Experts of a small language model.
Size: 10 layers, vocabulary 25616, 54.7M parameters.
Experts: 24 experts in each of 5 layers, 256 SwiGLU neurons an expert.
Below are experts of layer 3 (counted from 0) of a mixture-of-experts language model. Rows are named router (the router's row for the expert), gate (a neuron's input weights, with its number), up (a neuron's input weights, with its number) and show model dimensions 128-255. Each number is 128 + 32 x the weight over its row's rms, rounded and kept within 0 to 255.
Before each expert's rows: a language model's description of what the expert responds to. This comes from a sample of Wikipedia text that the model never trained on.

# expert 0
Description: Numeric tokens and digit pieces in tables, coordinates and stats, such as 5, 00, 99, plus "to" after "as".
router [138 147 107 126 130 102 173 110 179 136 175 177 123 136 214 161  97 124 111 110 120 172 128 126 161 107 100 120 207 162 154 120 130 155 170 133 123 102 103 101  94 106  93  77  98 172 136  99 169 154 143  81 127 166  94 187 103 135  57 135 157 136 133 116 133 124 101 156 132 117 124 138 163 126 184 143 150 102  74 113  70 135 151 125 154 140 130 172 139  73  93 160 122 140 159  94 181 125  96 108 109 121 189  70 114 154 141 121 123 145  85 110 179  89  87 201 131 143  98 134 158 138 111 131 164  92 141 146]
gate0 [ 84 131 153 119 156 138 109 153 111 176 174  92 124  73 155 151 117 140 137 113 162  86 215 155 152  86 113 101 131 164 116 121 128  69 149 100 138 104  85 103 137 119  93 162 192 169 121  89  72  74 150 174 118 159  78  78 131  89 102 154  76 132 110 123  68 142 145 131 118 101 179 132 172 111 178 125 135 128  81 101 119 147 107 112 156 144 180 149 142 100  88 154 120 169 114 131 201 168 140 115 122 135 161 148  95 172 113 103 120 150 120 135  89 177 117 208 130  94  92 173 134  84 175 106 122 157 156 141]
up0 [181 169 112 121 145 101 156 117 110 111 167  87 146 136 184  95 129 107 127 110 132 167 112  80 132  98 130 132 128 123 130 100 172 201 112 106 124 140 119 182 159 101 133 121 114  60 114 118 118 117 154 116 157 127 150 138 119 153 173 139 212 138 141  80 183 115  92 149 131 120 128 167  74  42 141 134 149  90 125 102 121  95 179 135 133 145  86 168  82 177  98 123 125 125 131  90  94 133 116  68 111  79 150 155 119 149 127 122  97 125 122  95  78  93 106 150 105 128 162 209 131 144 136  99 112 178 102  99]

# expert 23
Description: Space tokens before numbers and the century prefixes of years (201, 199, 196), as in "in 1858" or "at the 2016 Olympics".
router [123 143  76  98 118 154 161 122 145 103 165 143 178  83 143 110 210 133 104 127 106 144 163 166 144  85 123 181 139 100 123 136 115  41 109 209 115 120 114 140 101  67  67  85 142 103 133 176 136 172 129  49 101 142 146  79  82 101 155 170 137 111 100 122 161 107 136  83  97 102 124 118 159 134 130 197 138 152 118 107 132 144 170 192 116 129  61 160 187 122 136  62 115  88 158  87  99 146 114 100 126 104 119 125 140 160 156 156  82 152  68 128 153 103 168 197 132 141 129  99 162 135 126  97  97 179 114 190]
gate0 [103 106 140 122  99 174 156 132 127 125 128 116  66 159 117 117  42 120 129  66 109 129 156 156  81  98 157 176 194 135 152 127 130 184 157 121 124 103 133 104 157 143  64  97 170 122 100 118 156 167 132 142 134 117 162 129 102  60 147 161 159 101 168  89 107 125 140  97 152 149  78 110  78  94 148 116 119  91 170 134 134 174 162 119 146  89 205  88 183  62 108 138 134 109 108 124 125 125 139 130 120 173 145  95 142  53 100  78 120 162 145 130  89 154 157 139 107 135 185 113 156 145 155 138  78  77 140 124]
up0 [113 176 136  67  91  99 162  86 156 140 146 102 117 123 110 146 118  78 131 167  98  92  82  88  76 140 110 149  96 107  86  54 108 133 104 151 111 153  90 148 167  33 117  92 171 100 161 141 111 202 109  98  93 145 146 119  35 107 140 136 138 115 149 116 143 136 140 163  95 114 128 137 159 127  91  93 141  91  94 118 132 174 101 139  77 143 116 147 138 197 132 204 103 190 150 131 137 141 191 117 164 159 111 184 116 132 132 127 159 157 158  93 177 142 125 167 101 120 136  96 152 155 137 150 129 140 138 151]

# expert 12
Description: Opening quotation marks and words inside quoted titles or speech, such as ", I, all, the, in song and album names.
router [132 115  70 152 151 139 157 171 161 132 122  76 161  90 162 125 125 127 116 164 176 109 146 103 148  87 138 110 142 139 162 132 163 150 133 169 133 163 114 122 106 111 130 104 131 117 165 148 113 142 117  92  80 177 106  96 111 100  67 164 126 108 141  97 160 134 126 154 114 150 117 158 181 129 120 119 170 154  62  60 174 150 165 133 164 124  91 189 179  90 134 159 105 101  62  84 145 148 153 157 127 128 119  81  81 185 160  81 101 156 107  90  73 141 148 178  94 188 154 104 132 137 151 133 107 108 173 115]
gate0 [102 107 148 131 220 158 179  96 123 169 133 109 141 201 168 150 139 158 145 112 129 129 140 147  76 133  89  86  44  78 121 126 141 125  67  75 138 132  99  55 159 103 180 125 206 121 107 150 168 158 105 120  96  76 138 154 123 129 158 150 112 171 121 117  93 156 219 155  86 128 113 116 197 141  78 132 132 159 104  94 136 146  61 148 120 129 107 124  82  90 109 139 170 146 180 109 129 114 157  88 158 178 111 163 116 168 164 150 102 149  88  81 126  86 113 140 112 134  91 144 149 144 114 158  90 135 148 141]
up0 [159  84  97 130  79 131  87 134 176  86 133 127 125 157 146 161 114  93 126  67 119 108 168 131 175 112 101  68 104  99 128 134 124 155  93 132 138 113  84  88 142 148  84 115 118 105 112  58  14  95 141 117 148 123  74 165 163 154 156  79 126 122  86 190 135  79 136 116  86 111 137 131 130  96 134 124 104 166  85 134 107 160 100 150  96  85 134 126 137 135 116  85 161 128 122 173 120 151  82  96 101 116  49  61 111 111 160 100 107 164 107 119 146  95 181  95 116  71 151 129 121 141 198 132 140 143  92 197]

# expert 17
Description: Single digits, final year digits and small numbers, plus number words such as one, two, fifth, in dates, tables and counts.
router [107 134  79 128  81 180 176 119 135  83 164  95 105 112 159 152 154 129 137 152 219 140 162 113 157  80 144 140 160 106 126 113 141 140 166 170 109 102 100  77 142  84 116  74 118 147 124 162 135 157 176  39  96 169 134 106  94 116  99 197 143 102 174  84 153 112 127 111 125 119 150 158 148 175 156 154 126  86  89  97 111 125 184 112 140  79  77 139 173  79 173 117  92 138 155  91 163 139 120  75 177  85  93 125  90 195 188 106  83 146  96 103 113 128  87 128 112 162  78 121 180 133 153  74  68  99 116 150]
gate0 [125 165 201 170 145 108  75 130 119 153 155 143  97 131 157 142 120 100 127  57 152 128 132  80 125 167 147 154 125 174 125 152 175 163  54 143 147 169 100 171 136 125  97 178  71 125 117  69 113 106 143 140 134  74 107 109 108  96  91 189 171 141 146 129 142 132  95 119 109  65  78 103 123 128 121 130 123 117 110 124 130 132  79 116 127 141 146 119 102 146 109 128 172 183 169 203 127 148  89 146 156 126 133 139 147 109 115 124 145  98 122 131 145 181 109 105 124  85 208  78 142 138 124  81 139  88 122 132]
up0 [167  68 158  83 121 168 117 106 123  97 118 107 137 112 122 119 209 160 143 108 115 145  96 106 117 131 147  90 125  83  52 105 155 103  76 137  88 164 112 182 125 107 116 125 132 114 173 169 170 123  99 120 116 108  99 133 174 101 138 176 116  67 159 102 120 104 126 166 171 129 135 142 149 109  95 200 120 121 151  95  99 119 139 186 132 173 155 113  81 145 103  88 129 122 166 151 109  73  96  93 151 116  85 141 115 102 107 103 112 161 105  74 151 169 144 111 148 165  68  92 143 198 143  87  85  86 113 137]